{
  "n_layer": 8,
  "d_model": 256,
  "n_experts": 128,
  "experts_per_token": 8,
  "d_expert": 32,
  "d_shared_expert": 64,
  "activation": "swiglu",
  "moe_layers": [2, 3, 4, 5, 6, 7],
  "router_score": "softmax",
  "normalize_top_k": true,
  "routed_scale": 2.83,
  "balance_loss": 0.0187,
  "balance_bias": false,
  "router_bias": true,
  "n_groups": 8,
  "groups_per_token": 2,
  "init_std_router": 0.0304,
  "lr_router": 0.000439,
  "n_head": 4,
  "n_kv_head": 1,
  "head_dim": 64,
  "vocab_size": 16384,
  "norm": "rmsnorm",
  "norm_place": "pre",
  "norm_eps": 1e-05,
  "positions": "rope",
  "rope_base": 10000.0,
  "rope_fraction": 1.0,
  "qk_norm": false,
  "attn_scale": 0.125,
  "tie_embeddings": true,
  "parallel_block": false,
  "init": "uniform",
  "init_std_qkv": 0.0419,
  "init_std_o": 0.052,
  "init_std_up": 0.0599,
  "init_std_down": 0.0599,
  "optimizer": "soap_variant",
  "lr": 0.00424,
  "weight_decay": 0.0,
  "lr_head": 0.00822,
  "grad_clip": 0.5,
  "warmup_steps": 200,
  "schedule": "wsd",
  "decay_fraction": 1.0,
  "decay_shape": "linear",
  "final_lr_fraction": 0.0,
  "batch_tokens": [16384, 32768, 49152],
  "seq_len": 1024,
  "doc_mask": false,
  "train_tokens": 319600000,
  "steps": 10957,
  "dataset": "wikipedia_en"
}
Below are experts of layer 3 (counted from 0) of a mixture-of-experts language model. Rows are named router (the router's row for the expert), down (a neuron's output weights, with its number) and show model dimensions 0-127. Each number is 500 + 25 x the weight over its row's rms, rounded and kept within 0 to 999. Numbers have three digits each.
After each expert's rows: "raises" lists some tokens whose logits its average output raises strongly, later layers aside; "comes before" lists some tokens at least twice as common just after its tokens as in all text. This comes from a sample of Wikipedia text that the model never trained on. Tokens count by the router's weight.

# expert 1
router:552470469508553547481480490553497495524511488483492480509516529499454480483504528528468518505500516497558496484550526480466490485493556479490535502508521529485518501536496495474465448497529487501481485460492503487482504504492519503483472491470523470494505470456511506518513458495516490504505524485485474455461497546479537535496521523480523487524506522530475518494511520471488512502499
down0:485520490490499461516510481540507465460487508489490462454497450515465499481540530479512505464476478530448508447481526546544534560546508474475476506496503524507479497508494509534493494489499494509496567523469521498542474475498490490451480469516513492510505504524520484451503499521456507474530496508537509502478525463499508461519535550547531533510519493511483475499542516528450505463482
down1:515520517476449489519539492473478482491504479556491496491475525492483501507437469454472488553480534515531551493478469486494508479501485463533496529488482498503496497489487475496499467507484455507526476475451485520467500524442528479483556473541515519512490478520547466501491476503500523501474497466472518505492479526464531540507470513466498514501484469492514516543471524484513521486515
down2:506488475511504511536493523479516491563460532493509490502517494481505523560514495492488484507518471532499471531509515454513478484507480497508526481491495510473460489523500500540463540520509512508511496462498534441498527529485542489489469527493513475529514474553495456530505497475457496475502521487524478480537477530516488507469481526500473463541471490513479534500475472529507509470529
down3:465456501479509512498490505484508488542517533496543504542505524493500505501482541507540464476538479530537519517522563522509505464469524558529523493540482483516530496468522484480501510478477516511504473510435525499531485466451539496491497521522511497502472554537468458529502533464479522512490522503479491528497520522493530512451513491477486490508507485522506515468504517480498450524485
down4:485480475502507530518505513516503497530512510517488476457479466472516543494500446513492510481527475532509537472517542512538498492479508532471532498494505489436525478465496536549500501454529554501512512455469513492454491534539485441499546482490517518502496491529487498529508516514473529498509474534514468473502520494527539490487526471493489506482491499525489475454520454491540525478468
down5:478504497515505502505479526507469448485521554474515544479491513485472524492476474475494484539491473499481461497445481512504478513501490439491470484501484474503455507497445422487491547470482480517492523500482483484453517478440499489535506490482484536520496471537508451485481496523478534494471514502486518478533504488476497478539524528517510507472487479458559498502517452490470523521519
down6:473511537521510512521475510484491517461469457529508521472521550481499502534470476503535521471511534539500484458481529488527527493500490508467476488472519517499521507479495497514511510523528520490503482498499467509447500532547489450514485541466503551513521506528474477464535512512493547466555535488557468488507489526511502529516520526446463468499497455465468547510518494460501512532496
down7:487543521488473495535494507517494468489505525525477526537549513501492512496507496486544531545527536526465553506495458473516488483492480500490466497468493483515495468509508484491495518497502538461479556492511526494464513480475507498469543499508488485484461472507507499477492495506468519528435547475513503551511514490489501538478479521448488484485522474516490527445505502484526538502492
down8:487524440523498543460512488489478470510511509513500494498488503505467503497494480516493523519543502476455552530536540499493482534502477505512491478509488516510446450527566506503474505525454524538484489494507534515472461486504526480508495474503507526550476476459502491543521497521511472518506499513488499471526479506496451550457533542481531484515470507474500556457510509491462528482512
down9:483468516535450494464505472494510500523490501516498509489465510522483526480520502521530458471492521505507476527520532505525463510485511477494521567485559495501507518493532528520501461515480548475509479524477461469467466464496474458530504509477489507474535499487500518485520464485498469496458521492483522467491566460479556516464485520524434491525504509506530539514501490501523513470486
down10:442461539472542463501493508479489519526506487538512527525450516491488491517512492502514487481489460504483535508474518511529523504488494537522523514467508492499471541527484474501524525485459469524522480493483480508533523489517544507474496536535518502483503524491491493494497532505499507474506476480533519516523536530519514538504514532542487528445529471550462505481446518488508510507538
raises: " of", ",", " in", " for", " from", " to"
comes before: " of", " in", " for", " is", " was", " to"

# expert 15
router:520542505559530513479481481512483520540496477510499508555497504502474512538527542505484482484502522515510466501510497468516472483469487514482486541530478542529487514480499487534480499498496477515510485484492526490509534500471515481475451474483507455501483535494528510477522514479525463500505483473487475562491476546502484507536535517517528507543519518489492523491498517485476461459524
down0:479527499489469507465458458499491557512511484506481518510500512542490514511507482472483490446507451477509502451503566562510442520484487493495513503511494500469495497470465497516485498506528506489547533528492546470507508475503492496521499483490507520467529457530490463503484512475457476537473499505485521497496484508512491484571551505491515522498490489471525460522496526497531508485506
down1:498500537513471499450520495498497486508495489497519504486482518529500525478494558485504521512510446481470534550487560522471493501520490553529517498520509526525472521497540578484476485511483523545480481491525486501522464525468517485504493548500512522542462515476479492494515495516524501508477496514502485472480463507448473521498523457518555499509523486507500505524499490538514517538450
down2:481496504506534552496516482453498447535528464464504491480464521495521464509519466511546525473549552492500468516492539540517524492491466513509491497516539562461504528524480527531488494546474520477477507478547464484531531537530511507524491436501491505481501493492492472481493474456514488508491524466497535500450498485465539508500497481500535495547515491505508527555512478500513484489474
down3:473453517464549499504516499460514535508480475506491516532441493558492524502497539499455487485501489503512536529516504493494537528485494487512513483481537523489508494533476497497474507486498484510492546495478504510488514506531505475498498484513507470446491515547500509527465526457492465526502506489512492431536488489513463459519520470518509540462505482506484467515506542568494475537495
down4:531489509505444488497472498515515468477520507544499500523497514517509507454585547475523480548480519525458546532458445466527498488516510500571483554517448511550464471540469482463532512505506526486514504519479510536492510506479501503511488509522462501526518484539502467514523518517504527493496519513509490536510497513506549516494523492483468478508484507479507491499528477503497480482483
down5:485498535476480497488494511494495468481535512494496502470503487488479514472516522480457535510465492533507540497534486544496476557493479468506467499486523463499516491480516520517469503501530519491470497466509500522511517483547524495495490483486512503476527501454498500482525501506522539579480519464502482507537511480486495517504455544479469491520514517501505515441513541518510482501515
down6:510500483527502508496516504454507498499479491498511546531521492497474451499485496525518554517499492476486552497467517536499503518526507471510498515466504527516500517463492471515532523486485504532502488497499497507472520517509483530514502510460513522454505526508478470471488501513528502499494553492515528518507478500518483507531498524468487532483475444503499470502489497525488510537476
down7:477562538496502492491485493476497500460471437485549517497503500497505488528518460513503481449488491516546493514485449539477535518506512541518507506511535513473509523468500499538491487525469480507477456465521493524477535482500495484532448503523531513514493468504513522515496498507457522468504471481484485511451484520492493465502470479512521518437553519512506500506476485483481504496506
down8:501523534481519538527469495490478510433471512488509509515554509495510526512431518532496500492478523507521501487491520500495492497486461504473501480447541509505494548466555466496495467492497529501509485475513474537461471497471477478528521531476485528487534521500501512485501500502463515450550477517528501495532501491514496538479525520450495513506530539496521507523550486496540477408504
down9:530485477491503477509539484495468526525493529480517468486506507514506453457475507491496502484488516453494453460487488479519449515495492529485504472499491563441473532496499483486531507488488466483517465455505479443541529494547517479515469489516479511530525527481525514480481518504519486512500502513498480480506468500519536463518501478523541543527490514444505503505477501486547479476498
down10:505457513493484472485458578492541494513538545535547518493507501508488469496509490469475510496472443531453491474495529451541512517491513488498482514499510462498498501473496466489524489503456496476492511514506499501482547423520510474495507512482476494499505490490550512493461533504479506485504516504481505461520490500492513482489499493485556527488494499476525503503491526508493471510541
raises: " with", " in", " upon", ",", " within", " ("
comes before: ",", ".", " of", " in", " and", "s"

# expert 24
router:451472544519514509511475486501443502499499510481473524476495502517505516486467516469492439466471491489479455502444510499486472471481492526503505462521517461519495472500461454491497524496526506501516503476533468508460490522474512525498498479516543549503534483494492473495532484487504547468491493530526502519451524547462515473489497514531508482481486549437557526452481459509515463528519
down0:497489497497534488516457504476484509519487487469464458501483468517521480525524498498478508493522526461477516519555492519502523483518492473503526525488487518492506568457506508508482482505476482483521531527505525521492493508451487515489512504447516528465452589514490497526556481515506511487480479450485494512527458530544517513509482496476526472533507507511464469488482475501497520463520
down1:533567486494505497533520514473566506508519469506492502495476482543521467480519470495478505480470530503477495498468480484539540529525503507491509530493506501513485521498478472515480510496525502502467511526482484491516484481531541500520505462475484522466515482507489477509497521451500532480514548506497475436532545491445493516480551506549488528471486510493512472503526499460454485487485
down2:474497496490467520467462498476490520478542516458506548544509526530463516507475464499489499503505510509524480522480515463531512481489502511482464502465478492511500465508472496508513503499527497514527547494508482520509491525521444523457510534505550467510480471513515508513552487520522525511500495526490506510495482508500492464496477508462429518499483432495529546485522528529510444508471
down3:502511505470534502490509514510513526490461500508536534557480503520488525538503472514500481523464526523480524529498499469488458514453493470498488503539521537504518474486459504510538496514490496465554474492508473516487508495500489496520459469490519476523512511509501477539511542526528499508487472531521522542505495471496496502496467485532486546490483510511481520467501519504487471493502
down4:502504487500465495528513550494508498488484457489536486518496500496521497494495546474521527498474516495512508489519489498525480519502489485537502510503419481515528491513469464493552529476505519489469507508459537493520491484523494534482466501507441502488533484459511479533461561499493464474502497489507436530533528500478511458491554538501473492455505515499526520490517512488495513510525
down5:473531508519495482514544471458496518546518503526463486520465532490463530532498488513481483461472499506490527503501511522476512522457481478532533483512494532488513503506495474478460529481536504448508432503512481467462483537499451487531507482532500506514468493484485508514500471474526482476536472530478469507485492499515527526487462549512502510511536488514557491496455447494492533517500
down6:530494514495451495503514463527481516470451513550513457534526510472527532473482509512465493465468566525506508519515474498509550477486531561520503509530471520499483519496540542486484492532540507494471441496484511509506502442504515497538454504462493483513484521513513505501542479522528479460486471494497545502481520482504516488507530485506499480520498490527472509514524513467519476489491
down7:514456502525477502492482481473469550527522479486478489488440523563512512492458569592462494488452523499502526481461571495529564473494497553482502439494530467485474504465509491494464500540528498525471517527466476516494495492458475474545475510488476503512472502511514497478499496499467516476508497487506497508515491498527505519534457487536502464504500499468472518478481474492498487509467
down8:483466518523528497511476487485485521481540465514516471496495467505530447519522530471461498516511491481506498509439566479438553536499492499464475503517535499527520480483454505518521497501536499500488512486486532522467453500520530514513503509499481538474512497493506481502504494482489481536508440487480525528477493489521483498489498530506485470462528530483536507448501468488465522485508
down9:503507476480536480500502529506551514514523489506523510502490501495488550532474482509484499476505484454511493519490536499530532600493476514487512518509503556507505527503512482470542484473456521501469491511558484476523520539500494494460521460510484541486521490510441547532536432480504496524489512502482459492509461534482524516475477455504524510527530550502451499484473524483496547488530
down10:506519503504519499510508494485551518559529511518475502458462520455518525487525504526493540489520529491479528516524506488523555531519503526452508536530505505523535515527547474494483493517481495494520541500531507501502448479509551490520508492522487508504476487486475516526486487540486507536518500512480534507506524476532496459519457487489511480518528491516521467478519491495480539456500
raises: ",", ".", " he", "-", "\n", " she"
comes before: " |", "–", ".", ";", "th", ","

# expert 69
router:470486476465515477509492480468456515508513479545486527532547519505461493451505494485511536499488509489497522518510507467491467463486499526532460529501467480474456497487509512488501509504478523510493493522502530508464499520519499490535487495493512507487501486451511488469522485479509487510541497474460512524474519474494539502516517464471513527489496494514507483477471507488525464519478
down0:544444512466464547537489495537495516516496548512523509522478474502482490528483467474503492536441492539512532485479461520465505498462522493500484529489486540511488513527508472492494502510486536529506515492499503514491553473482529528466538538500469516525483496541481490533507545482515502489500503560464480515507521532489544507506541511473466496542528470546502491520491504492498472448502
down1:549491468531540489493492522532524452468478512505519538498536471482526514485508520473501488520510509513505510494516458492478480508493531541533528497528513489525482525491513507516503459483527525487494517450491500482495491472496489484480467497501505454488494545549492515484502472522540458509524491504477427526491508468470512465531486540469473499516489530505477528505489489482504490464506
down2:506510544508491514479499514482491513504506488513500515496515480516533449508517502478491511511482517476481490503487569520505439491529494540519467502479478474474519503526539482457509463507510466523460550468498493526467435482459543543534486480498518506511560495472518523499521518505484537534451511532492516521467514489482494494534527483478498504529491525549588530510472526500539513489522
down3:479489436515498491501448502514502509534515481499510476483438478500509513507495503474514496506562505514561474461460515512503509492482484493516471476510480524515497500515543527484535508492489534492448532514499465445471469478543516511480464479525523457500460487549500500523492491498521452475478492551500506483469522555507505479483527516519460460501480515544498447503542466510518531479536
down4:513487508509545547500515451506455477517459542506496507520515503489499545506532477503471476476511546501494474524522498442535485489485511538455533514464487535489486518477485503502510495521523536514511492492524506512500533495481495528453534513445480501552495527543472495494511485523515468499494523465502472567481489496522511479459498496468520477532487520488530494462479494513561492454501
down5:461496496522500519518531517520499515461509476464498481515459491494479493442471501473468481513531491523531489503480501494515501466489506511511521435517482429514487479511464468473490498494482479464522488532477522475498490535517495458482532509532465471491537484503516529504476498473471474512486511515559514474539501507505472514534487452489545497482472524486460497527504493533463486460492
down6:483487504495500510493523503502513525491494497505487482540523486459498543501483485461448474552471581486504476530508468533493457471518515518520495534533503522501505489509513525481513497513480530489496499462513526487513511532466501502468501493481442462517501504494531512502511524496536501427489488503457507502528529468501507475444462516480527523471533493508472506502478503475552537508505
down7:532496497522476461518500495551498487525538536472504547533491495521512492529505518508561501532501461530470484499526502488498505517477506508532464486488492459501499447478502475475487486492465453459495447477469477494521460499474516520553489484454496502511446498471487475490498520548478560531510483519527532456503536507511502508534537497512465469502467503536528533493514498515487466499514
down8:506489565474491514505482534504508503493553498499505520469497521473502495521506505525493501486514520492486504517514528518505499429536505503473454541500492545521503500510489511536492510500475525490473489513481494489527454487528500456468527534469463474500452460479481493487512458474503538541482477505503472488469513521483442483564500499516485510515516520478494505487506518512509485471535
down9:497460507506475476530532462509523508510485493453486571491473502564500506455560482517499534507512490490499538473459493482477471522530473509520520556489506487547519504517457489483512521509493497473522490499492509511485532476492524548483451521549494529503523501525496504512481503516498451526460487504491532502472496497499508480492506510506435529480505495506486498533529485518456489547503
down10:508520537511510528486498507456477463450559491497482505531540498496484462482489498494481508529501451486487486491475462484528506494506445458475484482525530516499542506511475492459485415497480468542511540532481519545521474476492470464545526493484454551511487455475531492511502504536517455490492502481488557494490544493541495514523497546513497521468486518502511461500521512521500545508490
raises: " to", " against", " during", " from", " of", " what"
comes before: ",", " of", ".", " and", " in", " to"

# expert 17
router:524475545540520512494522495467453554533518537477454510546529452558490517504464479514472489450502533502509455497473514537450460492455449487498518521502512479493479478472531483537480504528532506542466510471493485509469491523489542502529499495503538490477516494485508461463543470502529504479501476537481512535499459496496500516505461490514539477491532510504503540448505464498548496503507
down0:505487471489510545465512506519498544499505488471499482550519464471512533554500492445514535476559496493483492562515486493536501483507536517493501483519514510460490511525511481493500482521531493499522510470487463481472466482576510478468485480536508493497512531457514475478470511474518465500463543460496505527494487553519533483489455498489478535510538520514507497477527506467482501496494
down1:542472483480507465485476544498503518500525533500506513503524528497459505505504505534502505508497488492480515510482468484474527474542509496507516513464504483495465451508438485520485525510464535532522522543509543447523507479492554483508491485475496534462526509539504422464493522485485521500491502480483494515499511514479484514498478503528465494504494524478487514522502508465449477492506
down2:473512502495519478474532515514454521515514488521481490505460504513497516504482488443496474508499491474492535467453504530502461501482497570487492520514529476489490469471543491515481513531531495444509500513505478529537499496496511490471471491501492536476505504476474461483508522507476480510516489545519487494488492526495569488520474544487505496508525498490511539473471493524487456498534
down3:476549482474454495509491451480486490464483520504520495510487491504491489498445504505519527492545480515479505538521485446490544511527543529481538486483519457513504509476526498551475461454450509487496527498467449498473527527494495506470526469502510507472492490506510501450479543530462449509464524517497502507467536462487498521531483530477472495521539561516503497527512515497488500458497
down4:487462493541442475497456518511503540460487485458508474466492487459487491500522526501481523485465454462516497504519539521489495528501510484502465494503460486458478492506536541506518530500492435474474464495504551498553518523540476496507486474551466522520531470541548480493504522445507512510506473490517507502519502508522512501463539488495490478474467506506515496471530532476501511512531
down5:521490491511534498498489461472521514487499508518486506489499520495544474487489489511457553530526462486472536492507511498489496514476524481528508542500455528492480538485543490464512465512476546506520565549529466486519509524487512492532511496522500497425462504513476470500523537508492464503468507472517491490573488462496497526514495488471480485501499475502506448495507482484495543475518
down6:526515506488442511522499462568480495466525532485508556479497486492490545485432513475464480507527492503466484538485502491534498480511512486502519505486457541481473480523473537525513527522526514502476491486521486501473493485511539461494512451508509511507507475536459487461521539538487533536486484462482522514527484528479481506495508510467533515501486507521502499489469494495552501505501
down7:475454530499510476507527507518516512552528514517500521475514493503498499531515449492523512532520516473534514525499476491490496491527509510504457513477467469449503512459491527540541478500454505482492464474477471457496510547485518519470529487511531538515535502453502529470505543505482533502486524513489476504523474470517535501445526447509516524515493480498472511499505465458453525501526
down8:477476508533471528481507490524535501508493491510519509488484533458490476536488492496476466475511495481536525552541490504489497470500493439520500500494463518533503461502512477450482552502498515494452460498520471508499452521501528484448499516519504528522490471490496488509523512482429513490518500486508513479457492506498446524454469543473462502494475467523532482503461491494491542512495
down9:473502526472509500471520498487467525495522517512479509493525487464444507477505450550470470525507514524491487512544486476501503501517544487538452513473549534502523477513505465453555475468501478503506465482517474470439510486512518490442475518490530504482490505491516475481537499459529482502473534482502506533488487485454519485495487498458478485511464527462502555490506476485479516472480
down10:521501444468496505453482555495529478480478490468493497492505430476535513510517483441462477507487508536498488506492501504515503510461524483500522552502497509445506520466530492529481554498496452485469501538454499512436488514456489481488515495523538526548491518479539485523483458533457470546500512506520490507513488510495471458471484544486523524488498499562528491521515560500520482467500
raises: "–", ").", ")", "\".", " or", ")==="
comes before: " |", ".", "–", ",", ")", ";"

# expert 0
router:517484487500530548493469486489478497476514540486475542564507502503470482469543459499468526482514512540480500482478510489490476465488497502507452455512482475462493485489519455470521476488506519527498481545531485483482500511530469483488466471467484520482543455475488447504561506463518523477547483463493507483502521491519492533546494511485523511521526493475485491467521482484513451541497
down0:489473488516551517491521476511498557522443513475506466492505491470521493489470538482492473494460544507455487500523507527507508464489521505497514487534496529508484509532526530508508515517494536465514525482497525511489472473507468534467469533505463481508480574578474489477541532497518471498464486455488479516498514486502507508545511520504515482510482501523462476501506506462538463517508
down1:470488510435474508460515454492523493493496513472519511549460502470526487508531485491492515482522462501519510555472504518489515495465490497500491487469419458514512451526494470474505469480478501486502471525519486502499532503471506535482477515492511519475522553485518417442518518470476571498507505498483507514466511510533533513501504467521504551504505477468492522488510475542483479514553
down2:500494461472536498511520462508494494500479515492518494483516533489501459505510509491499481526485504509492508527499508484531528501432493499532515536456475520490507472472505479519528442491559478499516569540485502492472501549514497505515506495487488501475530514498464453513492517501450471535513501527506488478494522491563475496486478486478515469519505540497535495484515541550487461490534
down3:483482483494510515502468552453506499537514451529489448497480527553550515488519485504505502535492481522510503439493458501501499506511467456468505468506498517500584518482463483472506507531539481509476472499512526525494515475510508495474490483505494510491474526572501482519492540482518496469521515536508466514502520515500509481471505519457444503488477494538532493478474524501496484538538
down4:516462541512523542520480532485504528464489482515519519520516494482522490472516503487548498496516542509472481492490502471521511477488528519449505503500494488474516517510530484547535494526488574506537471516505500502529500503545518501505461505496481474491534510507497462471530507467508476442512526515538506470525465501492486482500488527503543489530542482481475510536506516520475529495499
down5:498503518482475537504455488524476494494462517496488488476496516526453519433463481512504482483499521459483504468493468492483484497523472503482484538474534522500505493497517552495463504493470503496506444502534517491466535497519495482490497506473526489526512535493516556492501509482471494468476516502476494530524511506464490518531463536481511486536477507498507554458477503508531512498539
down6:465524462483558459493494494468489516516413507514518488510503510491496519476507484465512508547526520479510530486517487449472512478500454471488481484480515473508515462526492470459497471523484501494462548531546504511465475476531457516532564500494498516497514529512504511519498523469527471514524519472468512453484507547469503498545513477492465467547487482495513472479540500519502499519483
down7:529536509509468462524505455466529495515491533499490473485517509477508545495538491527486536487558457504471511516432482469477493514505520496526514465479503516500533484490512503498504504500495470496492488478537499502504471563518466468528492483492556513518513488535474477500491515500532469525501547486483489465523520587485469528460513508542510508524514476477495531441498470502503518502459
down8:475482494520504507499531474492475498509525485513499527480483461499510531533466493513491472505439486510472472481495495501452465488491477490520495503497481479488522499556513522522492479516510518534502564477519508523494525464497505481515532527498496479458451495461536495509531486520488485516487509481520497522496468560516482501489466520541509490487496518485492512509474508497429497535524
down9:524560518441515472475478474503544525455515511488529532495493506518486498486512530509520468497455513467477460500513516482480515462520455506475496501454524535506495484525460489488483518490478509538504477511506513532521497496462502505523527472468482525482531499504499521468496444488531497512467501475493499497483497492498491511503542517547487476513507478510509501518519521532533462505479
down10:514461513488494492504564549468486529488498523499480507519510470517489535434481522502483543521493490510454515492509507508479487515461497514452507486492498477469524471482508501516478551507519511489511437479511512505512523512496502496516503507529459480533508484505504543541483509489465472519541455559439497486522494509531515507431475529468532506525491503514544498463491508415480532474495
raises: " (", ".", ".;"
comes before: ".", ",", " States", " York", " Kingdom", "–"

# expert 91
router:515493506528501475537481484482465534538464506557528476483523479487498542535485433483518521491502479521486490535519480470540501499503505551486500496499524535537498483517513476492479516556529493520468476507519533490500486484507492505510531481510501544519525508474506507497514492523480530515496497532522494527476507426515486460497452485503510497511467506516495499457478481505524517517456
down0:530536481527495495502457483517527493506480536506530520461509497527479476528487505535527529464506466516536504504454510515514514534509462482506496539487507543483474501471500497479483499499457505435531496499518498498512519492498550486504516466491454500515451513517471482504477490519538504466512448501480520477532476513511497508488507525512448508481519506491509487502513468466500478525522
down1:487513495495521508506498517492570454486469549503523501520514484509492497511487490528482519471540524548452487473532525532506484532511501496477601488536539479534563497460527478494488463539539464508507462472507493494512524523528480498465508527511490497524508482478532444489508492490527496500487511492432528509471472453488500518476492491494514545511507503501502529534497488495496501538512
down2:455475516504484518479528512521480484512433512519494505522478521448551539491493537527492516510476486540509481508492516516524513516514472524505529472491517481511483486487515462511495509534558505499455517544503495480467471525481504425496548474475467490491489471470520484495495535485467514529546505475492505517493511481516517493494497504495585486485509493489481549511470519486512465496493
down3:441510483506511465545476525504528516524540541500467502507491526480554490473482529483464540538460485518508538520509503492498501490506508476513459514470503491478478501511491564508518521505483508506521536505531551523547493461504527473469532542510504496476477479543521507530509515524493467517526485479504450521499543518499456483494540525498496467458536466531507487448505493501481465500484
down4:535516430524488492494516450519502462514501498513530474501540524517477498486502508514494481442496557534498478504507519499512546508486489514486439524496510488502493458528483470443509481498480461487516534532482531561466487485528490471513534540493500467466565528491507463510508491485549437473493496487488523506495524503502461516491534583533486460500464505503487481508491471512487492491490
down5:496467507482467515515495503534468525542526474480523541528479491512518486501500484529559495503492426520472470519487517506518518460462529567494479462502464447509495495483474545512482478494517524529455493511546460519524494484527498510506543508536527509537488495541488474496494473472467505536529463476493476503471513468491525525457505503509521518504505498495519502472479506463541502478494
down6:497492526532501509497488474521510472550525503515507475504533500500453533493518505514511481516517492454460486473457526474478483505479490515484525544528549506515471490497476479510554508456447499501516469484484512516523512475517467455479453519466533488498500503538489497443519478512542472509503468506538465492582531476451483506515487508513498471508484510483513517489529526537537505481485
down7:481479522528462491484497533508509486486521504498498508520452516503480490514496490511490484520508448519542491500483491463517518477495450465475484459504495461534538511478517466505474528517487463531491530525533519515535493540518496511543497531499510458509479524523473502488517507516490525561499512536497517490499514541512502465461523537465489478503472495516504500485500502523507529477496
down8:497512503509534505476542472501510477501492496544496478486509529512487516489480482492493489484524534515507475512518496484511512458469527478557464458542507500512503542479521498513473517499482457537482488469499467521483542502507508542512491501507542485507478506492501486515511477520520491467472522469496496502460459499509539499479475480516504513538491509514491505499502525534565516493514
down9:502559485493489525529506519479494485498458481520488484515513506527493499528499489514487509510476513512508511510494524500468495481548479513498491517494481533485546484489506486485528522484550454506465484516443500500524510466521473451497510469469487488516493543501480524500503488540465486518474472496490489451452498509554484545465520493523532522486466495496464508496481523518481470491493
down10:487522484499526453526536517515518515470478482498492530480502492455481482458538523502516521525473551492515522534517463475489514469502502493540481508523492495513489462517521495544504517482499526469433552519484559508493490508495523480509498479517510496496450475502497498476497523538494503483499520509467483531474505510519497488437551447514518513482493501479505453493508494534515526497560
raises: " in", " with", " to", " against", ",", " and"
comes before: " to", " in", " by", " a", " the", " on"

# expert 71
router:479513490534544548493455503463497472515503510517516500533498513496481492522503459494534503517462502484510490520544559500534489450460459485527493472523546519520513497497541531506523505478497536535486473511492498515474494501502497469495508505498528527490508504481518455506519473480511480498498497493516491503470510485458521511512548542458477507511503486472503474529484521519491451505521
down0:498466462497493481479468515525500512438512469499455507464495484489498451480487523513540510526481527477472541512470529493504469537559485470487485480483506500474563484504470506517515516488518460540496507489511527498563486499459484520483488498514490498500511461501524483489453508483494532518494527505514514441531523489457540546507510519519503521492485509532511486469579485481470543487488
down1:498449511542493444481497451519478489470462490488516506507491520474480501474435519519512502533491515510510511477498486527526509509498517509498526473533489504484500539513440522506485477480494507486515457494470530481525494547487528529514466517494529473468480499517524510479473508480540492444512520502539513490533499491494560498510521491512512519471479492496496517545518464526559534488515
down2:472512504476569514496542448499527465489484529461464504520483527523503482522477508537460501490499484465485509498460529505471459516494478491548535571486502536489494513488505528497510533477510498524493505480516523515492483438481496530493445484500497511514495523466528533512519498514527477466510498500515516473519558514494506476505498493503466513510501525470474458462487470493528520519484
down3:490533487484503498516501526510514510515555502486478530538494534492508482455529499489524481513489539491532505485510551478483514499541520477545480467487509485485514521469494530475510529505532486510496530508471499523513483481495478512520541489457490519486530533466504513510508531499506516524485565493489506489494506507535516501469541534516488508499499491514535504488513433513509532517504
down4:514525515530554493458488512478514520534515493529529462478489500556555527502484489545487534530469501522500520487510485530495518473503493510517455515543493487521481486548463523545514505521530516486511549494508522558499472499506496522481484528531509451444498516512523501481480516527535493502495496502470436534455518504485468493496515498483497470509480497511504481496529466504507462535535
down5:518520493459524522492526533478530478537518477482511477425505504492465522484485453495466469478530523484532505548530493493477520530460535527491463519544505544498466503489499476497489509494522523485490494475506476472521507514492539495508507483472499533527493514513499503503506537482570481532490527472510496479495478470503536531520450501517518512509520507466532455502513506493485458449496
down6:495498456522506506499493527486524481505483487498477528501515505477509523489476503486467500506507519521486460450514502457499473505486461480466499499581486466542456511524505488479491469494511495462497510463462490476539485468514479499478491537501485531513487487485494497491455524531505457519421532475490514478504527528507457514507478549476496484502520487479537502502503488478522514479500
down7:437490504470509492461513511499520458484510481498476498515504529565471462490493470518527512514507492482519485470468510500509506522472492447492511501502499486499513521533471459466529513489470483496527492510502512543494498490505501522507470492489518512478545480498520495503505475441505522524486511474528507480535499508519503477463522547520473499506543519502495510476475475532511525528490
down8:440476460508514533479493503481511467494532460471501529516500524501498480473513457495497541513517495493495504492503484485494518515453490462478492517508477526490524510474486493506512509503512503527533486478465477533529434463539504500500501510519537526442471523522515468497490518487508524486540468495521518426485487529506453497523499474520498535453478469474463482472488511492519508493475
down9:480546486493460495512516545490530509464506474480507495541502487496501475522513515511502511480484480524463531451490510509459513507498523469478456493521521483450497520489533448529502531479487498503489519489496490503508539473549528527487518510521512536461537521505557468483465477488473488528494488483492502539449498491475528474505518496508538560462517470486544506538508484553480472506469
down10:522466482559503535473499524465487492548475529508545518521514458511452498490492513496486490506522464472517519549531490489520502486484492525483549492469491452510503511451485524473519493478500488544523467527456492531485524451487472476472479457429476502502510523453497491524510520447511479536438555478493487481501442513504467475541492482465511512478484528496489545475474525489505522504500
raises: " from", ",", " to", ";", " of", " with"
comes before: " of", " to", ".", ",", "ing", " and"